Below are experts of layer 9 (counted from 0) of a mixture-of-experts language model. Rows are named router (the router's row for the expert), gate (a neuron's input weights, with its number), up (a neuron's input weights, with its number) and show model dimensions 0-191. Each number is 128 + 32 x the weight over its row's rms, rounded and kept within 0 to 255. Numbers have three digits each.
Before each expert's rows: a language model's description of what the expert responds to. This comes from a sample of Wikipedia text that the model never trained on.

# expert 21
It responds to: Non-Latin script bytes. Byte pieces of Thai, Arabic, Tamil and other non-Latin scripts, plus closing brackets, quotes and degree signs inside parentheses and tables.
router:111147096097177082145126170139152179119166092164134094142049155198164113119159103149149123168087171108063130103163099142096146147097133119157163119088148082177122172106174088117103123159160142177170145130121113098125139091127061053064158100137166050154176097143089077103143095160134078158082190090110115135122124161135131058106146182168122132107099151116157089146126143104168100105148178128114052102092113140106133106155062187125153115078157117181114133141129150121086097145151101127136151108104116138129114134140181112117168065200083171122123124116123106148153111147119108125
gate0:153179185129113122150079149182089086147161146132099098155122110119104163142160104124069123115087091153139069113128141115103092110067101137078099095108128107148123138173141169164157139154157103124106138158142136090138100179088168122088190091197126141141180096138112102180155125096037111120083168210100156147171060132192156071063190127168089120127092136123166094151119074169114138105105140083132149112160106117148104145109163117127138075143120165099153127152109192150136078083106115130099141103123109157167084117138162142123161176147132131132158132140168100116110194194136090158
up0:145105133121120123102157152133107120081188163122165129091113158125072191135074192121155132122103178120118153146139141166111136088157136116129131107133130186118103102153110174089093128075107142133101199109063100171142159135182163202148149160114135074164066135110146122126049048112152096129166140117093104099120164197103159090125100090063070130136146172099124075070124125089140103113131141144132108124113197168144154070113100073146123150156085100115141114109180091249135110193139121143091113101103097130137143152131143166102140139130105108139096113154134106104136095105146126157
gate1:104169129188128091130144097154114153094116152100104177108106098102113137094190156151125124147054155132125044073144174187138093060175108104104125105088158147120193112096156175138115177094115150106047121158127114121111101136104156125141146192097082122162136128100198117145145142198157120127114103075090102088115110166119086113186086107133150098168134179116100183127139156125093079114157174117107140154088158120179147085136076199154120138093118092074074111139132114143094081146179160075180111154155107164082129141154132145134138142137123143118138162146149137091126159132171172171
up1:165115111121140186161143130083124162149121086110063146109123122149129131187059177119144132120172097110093190134141086088125139116162140172082135107156137100137087144108133111076122146171168136136163111106136110098132097159110130128097122095093186119142145106118124096111115074068114135148170146133106183080162144145145145156145125120110087159086138161117143124147163161104143168148092087136145048095179067100117135143118213101169076095125153137171143122102107152177141168098094125166093148113083194097188117107050158181134088099062106099189085075101096124071085109095101106118
gate2:151136152111119140155150164133166072107080101115080112151121126170090118101098110143156070138105123117133108084097172072164102106111150124115056092139091095074181181135132096153136126124138148122148147145133054057119090111088067108127102113063115115142203137136130133099146117140118105185144172170132140069161142111145119059143100093183116113141100125110146108069107146130137200084136132119116179189108115201156116140078111136136116164151146146115128148164135064133149100124065139160129130120095123142134079056126144214082127124181117174153099188137137119115138198111074130141
up2:119127163108144129130160156131133079141119083118099180124147113170098167103108104168137109126120177110122078075181178152110136144105165103091050091122144092134153156136137147109151139151120142080121142125106068102085097106055067097109139092038142099135147135187073120109136080148128128198167154131125177150147150063199152100145137105174127078119172129081148134096117157106100173106148151082118134159135135167113130079089090166161117164117134154082165179128119070134148109143075093167144128149077133136165093083091130209077091133133103175177085150107122113098121168131090102151
gate3:190133088059142100104170142085126096099134104126093195061166160095123096126132155137124140132147168142114154136152103111120127186113134143107150107131194135122143145131079108103160169120163120130107129151139144159109124156097118131232137127105186075095147083132124188080082088142104164155125139108127107155147148094113151074126150103149099107167141156122194113142117162126130096135186183133156120121160157143169169175167154129168090113115131219178090173174138097107119102103219095098076133121173179106163102116140100172127105135159067106115104116181138059161090144088134117111
up3:138174141155083097158135104145108121153162157167119180065135074137137127078129100154107075155151053138116167097132079167152133188099123165086155145143094146164091064129129095121163134107121190138163157104136098135113070131108104134132129102134105111099130107147124150120116082133122100121155092100091109162094137150192096153125106099151139146156145076071159213106186207122113092108080133115084163152122124140135122098078168193134133091224115179114124124122101162135202127086105101116142107170096137157137121148139115095121093156227103161133125198162103113111079097159129120143
gate4:104112057096064160163151106109160064067099159103162137079177148118195067118122138132052073127117133144126112109124156138082111093110112129150100114161069146136174122137139205119118097077154182056157098145113149165102181172159114118127078164129105141093099152134088139171128123158079109189100096157153168126189147072118146138142149097155137149204082151138147148125124197120129096145104101135122134133111129170179062154095122131126153079147146165132156161133108141135121198168168136116148134151114159084166103112087118139105136145100130109119081141099146074093093186101137137163
up4:121124104144054126140137099100137161100102110137099092133139141117184110164148099165090176112134162109125125127119192145150090096183148122145125152148152163175126102205186178170104154153156090111119139145127073123126139165103132140199177149070153102120143116130118175107118120085148135156163109094130116127148058130156143154106146113092146113092082199099154146160108139064172050075123087139109082097122114092154163177121123120105216085181103112141127085162121117199166174102156116159145157126114151079128140096074112145091067157134151135169141133103137094122035142146128092164

# expert 4
It responds to: Layout and list markup. Line breaks, list dashes, table pipes and == heading markers in infoboxes, tables and section headers, such as after Cast== or Source:.
router:089149166095134105153114162143117137166109067091120105142114098122145131167121082104089151171154102159160120124120107051132140146172196144121115107176139128142126140142071117139154117105115170135134116144106123119095094106134070176163110174151151172133075124085065145138142148122110116141139138120118177077130163081197135073147133156170146165099153151152201178099159112153117155144146137179138130129114179190111143200099124133099072147157131089097164088102107112146130079087149234106125183102084105119202156082117138173147126140163069098118120066159138097136146108154192175158
gate0:143103142109113089166127134124196145157113105084137155063124107122134082111108113177121136104076200141129126105120120110140100108148129152139096145158126114101128212144153150128064155184117190152095129087120186118069106094178131124158124131131152102095104137088145144108085083168124124085137103126135149088109115157100172100062120104099099154123163098125135144168088111091052122163133159122074131097170143103107078177120131154035160098104132145116136183152153133174187091164223144151133140120107121137137139128190122160156090154139091119102201036161163143171132150156110145146
up0:123137052120163045148120153093162160164115102114172095132153133142186070147091179150153135090033137140170112094090088097136114181177113183138163162137147148118109163137131117177152086163140122129105140122158112169151158126092164126154173137137144120151119139129122163125087164105158138127172131146164066113170097107101191130092144114169155157122146094155141169157086128092053113114104070161195119127126119077112106147074129050156135125153132114108112165165140146170155129149154129113198185120093044135149101145129191087133115146096143152137200109151082174134130114136154123102
gate1:168081127134122127128122092114101152106169094166117115156131160143109096170116091078140096095098161131102088118127117103112112136182100149171136079119159095149142144058174137165148157142132136156148082174124106132159119168104099115124103119151147103103124114105148135142203129176103143099140113080135102156164191108091132176195168094162168136116049162110140128165119073074092117089087138098136132166101169191040135129143170137100091104150217123128130171139117067081121064139096078117142123076151095126158188124107110103157142152123067187126154158181058129107158155104149103147
up1:105071145064132106141114159039138175061114130128101097131092121100116103107148112143160153137068090145147119103158166126118082104123122169107099113082129092160169130100129170073148162161150104126122150163158167127108116144147110107101115098161126138111108090125104072123160157131055146149143141084105158125132133148146134174158164125151135136192078156170128126140170143111127049058106121100116111137108098230126110154183123077110145131147106192148091180114071078139174105136072103119155130125175095145181149166135099085110123153076116155098120204179117163090129149098203137126
gate2:122162198135143156146126139102105112141084150134163087118055127084153133157096135165131115153148163120125151130119093108117077137095118118140112113113093121130192100113110127131043125160166134104113101141164126110133118174195109201189199096120108073106169159124099085104112150074169113088079103141113103166110075144101187088095119143116130122101132130086148141110124140121178157094127125131114176103149182097170153122129140217073152155119117116084143130090118159184107105129097134064183087139090181154115093139103124173203197158185106189112162133147141086123070105123126160106
up2:126123177139156199113117112125090165155098092149160094140063133069114124154154162103155137135151137110173132120181100126124102178117097100127148142206103122131142124105184121116124165148168182097133058080162147127146149116139119182154212094084153105151110171115113081193158139121220127110119150127093148137140115128093141135120131118141141125136150127128157114118105163138160182112216165148126112133122152105111166126152146120097130134089097095140177099150076165221068163129131181115146062162084137126154121117176158160156122147149123187050181143160175109148088138180118157161
gate3:101107079121092155124145155147178134136150082138155098094163156142117109128179128123103076127155143172126168083152122117194122133148158143135153082115152162146140050082126128122094032084166111143143097128117118153177108131129127139128141126134136102066143116116145122190155103150166117109015100150095094124084084141123150151107116130136142112184121130151078133126141103170157145150167164110116143132118120173176059135147139122169090150101100068176117194152230097169127136127136148176137138107201186085079101165102093116157108156143165123159141097184161135116140164189129149087
up3:134152123134122086102147086127174129151174146185088156084160133080106149131148138128165122096138131135150092083160101131097181152092087109128102162117146103162090088130138108138145208167133132096085158135110171127074096124082090109174100073084110145134118107121101161091159121144100126141152203128113102116137107120191070070168133134131158102191135203099107123174106156211162147127115095166188151081139135146160075175148119141133084106175143135129120123093094132163128083141107145164127111193127107136161129166124149181151143081021156147087085125063136166181119125126156153144
gate4:145060133144139122127102129146161091153118062061198171110125111153108122122080109167093098157151123162117068144113149094146181166133131134166130149141120153102156192129162069140145089171113102144099129124144123065095177096155097138034148129189114116070093149124142131130118093131190160170122102129153114147132094160151075141110103078135110158112061120131148118145091110102153079178147134147062131107109122187121082121153160175157120138149197087146178158156111078170140092212118131128161133149131097117095127135109159190101146152120132161110123145057136113082159144095058162124
up4:058159142175185126113166156137128161060175142179105117148113169155176080139167219080173125097176169048134212153133105147118119123133080104142129074122161128137112123130089149094111139070131141139131159113162104150154125137078145181142149119093121136113191096086090160106145190141092131108145112110047124128153182177117098114133106162096152125087159168102128123133112176146124160150091110108157108165176093108123137093143128107139129137158112140163142081093177093126146097071142120167087090171097107191198166137158132085132138114150094124099112162165119137150111135151199114153

# expert 3
It responds to: Table cell separators. Pipe separators between cells in wiki tables of sports results, elections and filmographies, plus colons and semicolons in infobox lists.
router:103108127110103118113166076155095156175107170166116094174102156108120087145138088082168166147153087084075069148128120135099147103171198121100176155138071109116109125126074187122135145152123132172187107190113150087166129081179118120117130085147123178154159113097111131080133110162079061064114124161139199110181129086094121131165110093125101130206110113138178169126113058168144163113129128164140091171089130106171147196148140190109164172095115113105159120113121116087144077101118192083102168111102113157097140087124146188156160150132119104119141109126134097122139130124162166137
gate0:142086172119075111135146116143138131112119099098123065132099133082109199153162119128121155105118185174055100113143149111142161132100182060153092091208138139121149149136156086137127213158172137043100118065135095076113070148154144099104113138154144136063100144109146057078133097146187156104122136169081119108162116114131160101100127135123173175108091182064138156181145125153165179139130130123041127138146105151125106152147125160072094120090191134152177128107099147154110117123183129178137093101142113100092205149121106100121121124093133144109117142144127130115134149100082115138
up0:127093144104081127096117134147154147119144102076157131177084176146140184141167113122091104111101147139080123128129162144100139125139176091118152087120086137086179112073142048092174102142121160049102081119129100124151045089083071106083118125115165087061140124117133094115123134121110145169103180113122116078107089136153114124085151142113127190133149133132088103207153138122122168151121171132115127071167149109117117062098125122065153129085178153086159146110116142154149115100159154126094088073210137138120173116173081151078135141115215121138120075119170131122136116099060127112
gate1:141154104151139187139118100171137053148169197142152163076106109170066100166129105114146159118120111106095146099140143172127102161141085125116120150059085079139140117113048108119126168083134116098135121160116150131117149181138155111163142120103112112144127114130194105140099099115164119131124148144138093113105163082150130172133153203101174164113078118094106078108162142151150091069076141163149112090117170098103132151157044129136120163166170167103111198159141136133080091118169095156181145130114161049141117110165080151142134157087097086122118096068130157094197166124098180090
up1:128125077094135149159119141088160152097098125162086113100124115201152122124141156110127115155148156153101047143083094133153151130149069064118163179121131165139187115139109099103134133156154179121135090079163150104090156125144141180172127129136090097086097164153103169138115110176105165126116142185091121107074081063156125140104147132132145018160169069115137096109131135132129078160130083065146166175113112134172129146111091147089150090073133165121144095096110130110180121173132136121104120041131044152122139171120173126129149084154143090073107099188149099148120147074110135148
gate2:110156183118122162128129154101100072151157129118193129104134053137122079100143131144177148205105136116186175126119114141087096090093158129147144169090110125117162186159071119083148139107107117182095114135067130173139080137126131115170117085114124062120101087073166097142182108122064159159148123169102147148125098131167136197174167076141172140143162070159125176151122152179161149125159110103156112123154102149150111164127104140123121073163135141129096177185098113111106145098105155104163100162125135060168072138066091045138148154084119084166134129138097168161103124158148129119
up2:153092100146089158108163107101116124078100125141170056118167142105137124157104103129161152063110128144129080113178072075156117154152148101125152099131101092082078179113149172164101041112129094063146114071220166129141171128156139137142159186171084114129082161103099082147133123151083096109119151154173090153103152108129137124130180173160129150121089152091105088132181116106118088146098091205109150163104147124151120131133121171116144120107115137161199087129097129093089154151149134183086153131163114137134160138148099156149050149109074193166091125153138123069114122075119128144
gate3:127071160131170145153071092144143098177166121123119093155170170085119183179090149097163071119084109148099101118073159193128133111131168108144142122082159114137086123120127195092137086162173098118124136080115119122129109112100160142164070139171134177129160121154117178149112108139151101186168075122097134117200140130129105134093094132152106162110085135158120172073113144147156158132169065183181171129074123151096103119110127148102064140127053099122136125112149158171082142143139136102100050107179127085129143095174155164095124124161149149134103185107109153143068139082117120049
up3:150064143132169141171076066112145123171183122084153102146175183107164173156080160144122086132064124124116098056105135153113151133143172113114188126067183139150075129102135156099149065177153110129150127095111172137112078113127134178178086155183155170126145104146102141131085122139144115205175105146134117090153140117143127170125120113166105120109078123157154197078100125148121152143140042152179182169055120134121111143113139105091101141117067126118121152129150162168111104142147137132130063132173101085143150080164110143082152096146134124125110157109121180141079148066112102099
gate4:127151126072180136112142113098154212174121107091168125138108103129176141135187146119109116111112116178137088111151149151028109132141078163183081165124132127119134152136121130154087082109137095145128146140130029101152163133104125096129167131152129099144155164111151142165193155131123116120118090118163135180130116176130108130098143173095109114130129113153147163091057137203127109118147161191105149149110146142180202167119175137120172139128122170118159141211127123184113186060125186161132134157140144056133163114171120069099121086111124154065126155176144127106084143102153107157
up4:163147112071157025118116168076143119146087098103120100144172109081148123104187100162108052084085132169130101105142119170096136169101135130163114151084123104113093134165129096115168120081115118138124147176110018138141176148101150186104125109189137131137149161119083121160136085132147107115115130148176098155170132145136092137181138106099120102090092106134155128097062130153123108133107148114107137181114081098104187136110171183126148141145122149165127091148168074136106144066126168139088147116132143118155251113155113117121138109095154182049163143129141114156116149101106168155

# expert 24
It responds to: Prepositions. Prepositions in running prose, mostly of, in, to, for, on, with, and others such as during, between, across, after.
router:091095141097173116129067112121144179127133128169145092193159190164154111160141091183148121109066150132074162093146106147152109162137161141093180101132125183173105057117140123108059141094144125030067153163070152192140147185122174143160116135128094103135208121171064137173116145116133138164122163099093120088171152123106101146191101144127095080136091114174122147154081149149108131163137141076123133152099135178128113095116162126167160162179139127149114084170167109147095134103126090124194097142159076093138088123171111134108121124171156107114113146136170145171123100131119163134
gate0:162154099122128123112136187182158117139118170160131135115088112120137093188179128136148178130110164119151117096090103116163108158128142148122151165125133114122108108138162082083157094161081125115134164155139118146142167174137133124114152128071099182101102134157170142114120108110141150164138186182088094184108187053160076166135113086124101135198136152156110173104131120115133078142140101151177169150143089179151159099174108076110120098096132142076131114185041140173154165093082143159148092152190068131169139150122158053171138120156128094129181095113131114092067123132031112119
up0:122143147131154110130147130110154107111129144158157128111130096105141125099136129164128122145107161086128140168061154134141151167099165153118155146152072091157118104163128131156112087170125153100154118096089116170141146140114132127095166170128118145100099120121160133060083121145112131162156155140083063131124123100114068114173077144121168137185172230128066157130131115082090110127137147120160184129145110096169192132173123086162086123108101149073153100158061068159122101124133120141119097193158089118145163157062140098137098133188206147162120093060100072078038086112068142160
gate1:107165157116128101171072091155136121121111076098184136167138170144132152167083189203173169093133143123147175095101088109135105136128110121084115154094109068085127097094156092139141165156094093170152127062032102155163097100139132123142158149163114122146079165147143123132129180132154148107152107172104182104149164162159136114135165181119129123107190150099155134156112084154160119141098125137140139131031131106073119190125130113067151136119142143141106133143096125077113068079099130123183108138155120175121074119160130094101152091108086131134231167112115134140092175078155140109
up1:157120133172158141116101148069148064116127105143127147125122143122139134129138178152144154170209140102113152162164188143205148141128134110086039121160091157105132151122158118164126173183088205093114126081137112123129119073083164135135208122127095112161142100172148087158097163160169167092142100124083115144122114146106121123089162105151128145124184137104147085102250172123117135114128075102122169150119190131122144170173134164101139160101072162142131172166126133101146161148127164166165105129155144168122114169144098177139163176154130130145076133078138118136188086107162093094
gate2:178137143144125133146172143122150161128137086142157085145195150159112190103093151107078086073073095133163159090135132106096149141072114122141185157113095148123097116060098089159079081140113109115142157110119137163083145112091129130152140122133112099141101091127157119122134116115209150142159092104092135156191117147148151154073169164152136157169114132194058110088097135065178079153122163189115096183138089087128123112163077112178133091121126149140117137127170060125153177126134095097098105162183170117188122159149130152131116139137111108133204107136101085100190136060084091131
up2:081133157142138124141114179155123140151119173070159115145154067122123165147124128108105151136105105130105151151114115099153161113165214163137089101072161085111123165092134044109130175123122111147177180093174109115077192121093104140109121102215157113118156168115180129162128158099110108144121163120101126122114076157104090129172119167173201101176143096140101139124151126108084106144172129161156139100163152134123166116162086186141158138115192120156191149112187087120088047129135156120133104141103103095142139149114169107126169127153173215148068130135154075079066150121150134136
gate3:138143166110189123104095162182106065112163104088129151161174123150161143159177168072128099119030122102095107153129161127097139158177169179058160070135142094164175097158117081102121119151131085131125160083108104139122153186147133165156089132134115082076118115111152194140088122103155154159172114146126125110102122089212101161125117180152120120172148089122112120164162167146080079222117139137116176145117123151109119094129154114152105117110109182081154084116142132130115127137116124150153147154149145128124148144189152075066137108140121157138166083202087082140124139093126185088
up3:130183163144129155109134109128159204174078075165141125163105157187113155047149147108183164075100115161135125117073062123114098134069169106123112114077124128117194140112096128155127158100112123156082134113086116097106084098119123102128142097112069121153115125103127143151136078093148159137137124079173146138102157145146123100123132087132119140112075103131142134120193132134106085097102088090122115160082144114170096093180120118135132111085154178101140117116183164066136117162141168142119131091143191164062125132121187155166079112097154164068130112133087102083100168097092077023
gate4:097117160113136060208136144065137177098143151190127157139192163120098084048161076135144120131144110154148189028153092104149141131089143135148165132108190180148126134115170132142118121219143164145160186165151224137134168107107125177085154125144143111117132118140095173153155139170161111128117120127079173180114083122118114097115135173177113098084136101149101143130087150093115139133145070122121090124113145163120176116126163167127179141186169145147129069127102119107088087140165148109092085111174125149163162135167104083087128113122118146138061127109119136149121138119126099149
up4:102146171130121095175115129108138161151083117177146139163177184134109086058160061133115093147139099154120162078108103128107151176086112177168151140093248148124119130091155170160113144197158149111162169169129225148080210111148127145091169116181134139130138102124102150129201096201135103155108102074087115176131116095119147130153113181153155109115138136148108107123096115091152117165090087108075089115125155150121162108149146147093133166171091125150098107147115105150111092153127153116063109133166090153132199122137109126109103098144162107129062110104173133140161144114148132126

# expert 19
It responds to: Prepositions and articles. Prepositions and indefinite articles linking phrases, such as of, in, for, a, an, as in ordained a priest or Award for Best Actress.
router:097133112125139147127140102100117107100195147130155147128147155159145124141114123125194135090131119122123085134114110124116106162134110095112124115134086217191104050166057102146143122134192156079191110193141118163140112131064112183153128176116165107152149156080077119180170129157154152117138088149169103105121114110077095190116179151106095120075132120118095124168077097083097110107079115096175170184151151117152128121076160148109152125113081115095129106189170160152123159127124140108080067151081153106124098144162195133125101149190173147105073183121102188100149126128160102122
gate1:173112127104144112131098114128179164154111161026056100117058120125095137145096122139125129084098134153092126191169133113149148204138158134186115133104096158126146120138130163123139141126162146177092143159066136141101161153139122072174140138155101092138137202113116144110190077117163135169122073188107107099096135164092114080152122143130091158162074150129156122098092150108177149110091136123104135155075110078078083070149121082100131160145172125099164130173103111167097106146142117151139183150084127054145140095082152117192104144163082103071150110133156147120176119123099161076
up1:117158117166140182120139191111079095083145152149114132146172122201070158145078159115101121158153140061070070134097117140136102164137122105141164181107145162090068100122152111153094127171114134163160106111138102061119124096152121159119178109057142074161122115133085108113088093121134053126100117110139099123128134079125158150111168150122148196121158122109110107123081154105142152153175148149100131092108072176162092154162196134182119117060125099150184169072174112156119118072150155150100113103170130118125155108188185117138112086076160104139152109092124181169168087152123152138
gate2:117165180151115140122154135151095157075084126130137196129122117104139143142155148106106174140141126151134060114120082123168095124174182058143161165119085174177129100152109128134087145123158057125115118119170152160118136140120166172101192122156145103127128106149140175107095141148104133146086057102102153112127153161049111139113075121119103146084156192148147118135130194076112123121149125174104169110083168136093105173106177099119167132103206119170151083145147151146017115110142113124146162148155092151123105112159181173121128150106208166184071164117149146181117114107115145149
up2:093118150132191171106116158120098131103112096087101153121135060137109115186166120099135137113117089146151137055122132092144144166142159193085120210158152154063145108087113135166132151077158157139170108105091131150080114139171127091143090107115168145138115087185178105100105187083156161147136136155124111145105141154128139123148133125152156188164174121148131194109079172169106139123144185184083117146122118077122154090152141097181084174157168160127139146090126166173155123080152097139048154104182105184156085126066161131113091096179173153142112176103140151105111085121140163138
gate3:072117188063148117181110072070130189152161140085122147089144161119116112143140101152097088152112167140211145197137143119147100143154125081156114139114073102138125053093150094168138111088149148081187112175091047085159137155192111114201137105084078072097117140123135210124117170145086093141106125157123085146143142099127127093132169114132127101117113187153100132161153095167123171115137056108090158111138157127137111122120146145102140117184136081099092126119072103142093124125147127126128103165162203124091116116116192089151134077128167097128114143126122150147172098105134109129
up3:157114122170177171157135133123191170144150172069124159118115192136140148165135117107170107161118126133127161156184164102122112136200120061166152170047098121155151106098145169139127111113146114126145120116079088052133161112182140043104096103079174108126171136131110151144097139166120080139098116123126127107172145177129162132167112177174179142165126118113131101112135153175064123150121070150076066113130169113105099104144160104100076070166175170105165111145139133099190143126159093132091154140118158119099108088163157111116141072145118106130147166143100202106194077145147116126
gate4:139106094129145184091131148144110158095121133175097164156106119178143135162120161116162106154136129129086106115185147072114119123084140109159138142118117113100130109108094152127083115124164094080103151141156182130157133072039136134107166088091198117142049137106170140156200142119146096126116157149147116140156076113122132122140183104173141103141093096122097165139110112081185155109153171146157091103127155108140102080172116153128000166161082145156014121135137107080165102119145170097162172111079129171198116149135167128104149171125125097086147163128144119124076119152112124131
up4:140137178110131117173101152115145107194114157112140115141125161147136117139113114111101139104088205162098111122130107173144146154120130115141121118129174153148120109180151132157169094184116108130121050111089094106117137145137127160175145175114101196180196087109120111113093100081086219150127113139089160099106148098092181120128162160104021156165180115155097129158137121150129054119091131121118163130077112073141156124147106143150174172115195127135181150075103143126019101115129087174072136140164109095167096115114137081144094106112087146163080154125098170118147116127139107120
gate5:118154095122078119213153111166127091103098114166159161114115139168108128144173079144108181139123185184121147115149162142190177159176132149159151184090186167142070059106065114124110178105120112155100148158069158147110108137160083147131084141140167106141102155105101122168159155136185082129150131137116181117119035129133117140165159147110128067148117129091161089124143115082165158184153184130153151177151129102147115089140146134089056168132111139133123137104116045116080129141188076109108138155127107071165103113174138139098081127156097129122160143143068131134122108126112155088
up5:105118129051138130087102132172097095131150109138162124134119174113123181060129115035120087138108095095122145163162087129073095136061190128164166052141110132103153135136149147118123156078132110091154128119149101169123121147130128113099114153123111192120075108153169139023133144119092208102106096142163080116138155128067144125097122166148119123097167140110161131107120154120195104088134133091170131122126092136135197122144105084146147087146143101121195108098104184105178122143128098155136102125168143147163075138061110121103187162115124070115136154137131090162194116116164119189

# expert 23
It responds to: Field separators, infobox labels. Table pipes, colons, dashes and infobox or taxobox labels with prepositions, such as |, Born:, Genera:, Preceded by, (born.
router:104100088148144131099144088206068163169168140137184119156071159173143108140153108077127161138182073093103113097120182129152094126145092146083114110092112114142074126093146162103147131132077172125162084103109144151110162151146114184116102141124101084181182108062156127091160107142147112132134134174135147115113162117111116089184097145172124157158086113096101150156123111138195127077054128154166123193102142123193141146151135184096118133162160161135129159185176110061170123093114162150104149120110124140081138120147125105132150109092162077110159151092120123230128163121121150055
gate0:178146119070139145132116097139089208152191150107085087134117154148090102110132182089145066095135053107087161106103134112147126095141131127129098113170109082123167128099096167101169088116131124102128153102163075133098150153103144162108067132095125179165093115167086127126069145166195136172119114133165126187158115136164093137178145163145120086175120123096138086093140170161153159145139110170160104145161132146135126141138134158201158179153147042114132093055107132139122096127154101188131129107152075124173151092167075069146162063155105131120121080129156149113094154149119111185
up0:141155088094109177120131114129073165120188149109091118131156188124112121123093169124179107066172126099056126056116126151148111121185137135108070136098086110150135163123166169089141157135108125161137156100177058185133151155149130115059085099156100117157060144155079122119118165120186115144177111067099110139143156191115153166115134138118143144204128126168058128111090148202064159160124167160170144144129129097136136182145111104134122146094114064088108155113142090104100158172145117156075155151123061105169164139146084122113145107151134130169152087145137138125174113119081104105
gate1:189094121120154145128155112140132123151172153182102134116081134094166102046129178177112158115125131135191125126148162136138075089135146039163091115142135065142111143141139086136142119131110127104108054161140179109089106108147095140128106133109073092101106172168164156103173081140192125155151085147137103129118120120127151145142133156102122173142110104088079114136120134137167148127123116158140080175057046154145134106116155113103185134109139095113184068101157126136098164128076111105143127129126163053094140200136099186135119198109177151040124111133157115118168094091184133095
up1:140126139115137108156071080129124148119173179117102121185102110123141117179136121140159084121159149168164088174100103159096123098126140175120091146114074202100164141063059123129119105153123149140108158103150079094078086103148080120130084157083082128141089101139105178122158090118158187142123175127107072115069103118138175114103168131046107172124131132127131112143064118129116090190108140152095117134124116125186188137118095129179155173142186142116187101180106090188133115111098154091139148105149137123151097043152130124151149140124119152106110119174186139168088067106176111086
gate2:170094125103158099082094185150080161131120115141148195085130143111174142137116152090079140124112079150124112093155153054084074142132202139112141179176098086125146133158124134160155127111056101123102103057125113168151122148097153114096071113142136179097142097136174140110145156116192118123160170163115151128147094108136092113089099019126138115101117125081125116128072103088140118116057147145113062152136097115115112123138071120127113166139162098167100199158114119131090152159111120212123131104137118088179124131131103100100119170140156128089169207094135091111144101148186106114
up2:093135138142054144193134122037155087097143154097122104149096158157119124145147078120218139139154147130171126080088121151182128116146108109148134143052139127126100131119082125153108113130173127122154107181147116080151106121137116133117151122117122126110083102085080120093110102161135095135136106116136123182149071185133126158174109162108176123105148106143086087131182141149103146104203126121129137077142141147179115085099146122130151114109070183098166035106171121130173107136120144140123072187103130099091182092135183144167148170095102129187087077100058173178103124091109108160
gate3:159087133125150168146188151117083180139128148158191065152168127146126131120145168127141098126041124123145103127169141132098176168102139096100149065089138164127132133080116127097112157126095093172165066097124083088096165201181100080132164094094125113142160151190138087119128142102144198167138103106114177143102175097125119162109138104180110144090132163142109170115110150144148153114147079167152128096161126116128170130142128110126118143173077075144158109124163052117166070134152149101161137128171062151173174168146119123097125109131164134104119135130221188149094158098188151097
up3:078107149145141131106128144152121063142124088088101132158099136097098143185103123102087097126149122136149136174132061086099126158131106127154082110148169130166119129126132163178115111160083182111086165141160198158173117126099112173129136122132149077176123123093134184165143104120086135138116121228152084078138150096160137130167083112111164159214100133123100105166128101179083114137144135110126143123085169166134128141114145118134154124076147179156087089117108085139158183144150144165171100148189147193171124111104172167123115187097113172177077111121215091139178089066147135135
gate4:127132121131162086146145126102135139154132203115112121160146099103140140145136144149127160153180087101170084180210132086166075161147185105149113129159143142114165150139171112093090145064051162104152119139155098096122159147114070076157191153079131109130109147152153161151117134086132171172138153171125165114176124127123156209145148120114177096109149177076151120146151102106085129156143123095148151134148064151163104070174114112112115120093132081056146184141176097145157177130128136095132152149125096116146106122151158179123141197137174093206087125126104084191120112125163156072
up4:099018134134171165094111113072100142102105122170184162151067077159077121108088096089157086149126097133156178077063116131163103093116090094122152160100183128088108135161130136139203181158133092112162137127142150199135125084179167141117153098157133108134159126107102113121121143112107100080173179145151099106096180131094184087114112113111097147098089086114095145138128094156187145152140070103154124097118126131088102133122138082151146169163177181170097069108116150097105086130110130097095180111178121134152151119107106159130168110107109227130102102147146118122140165138109100105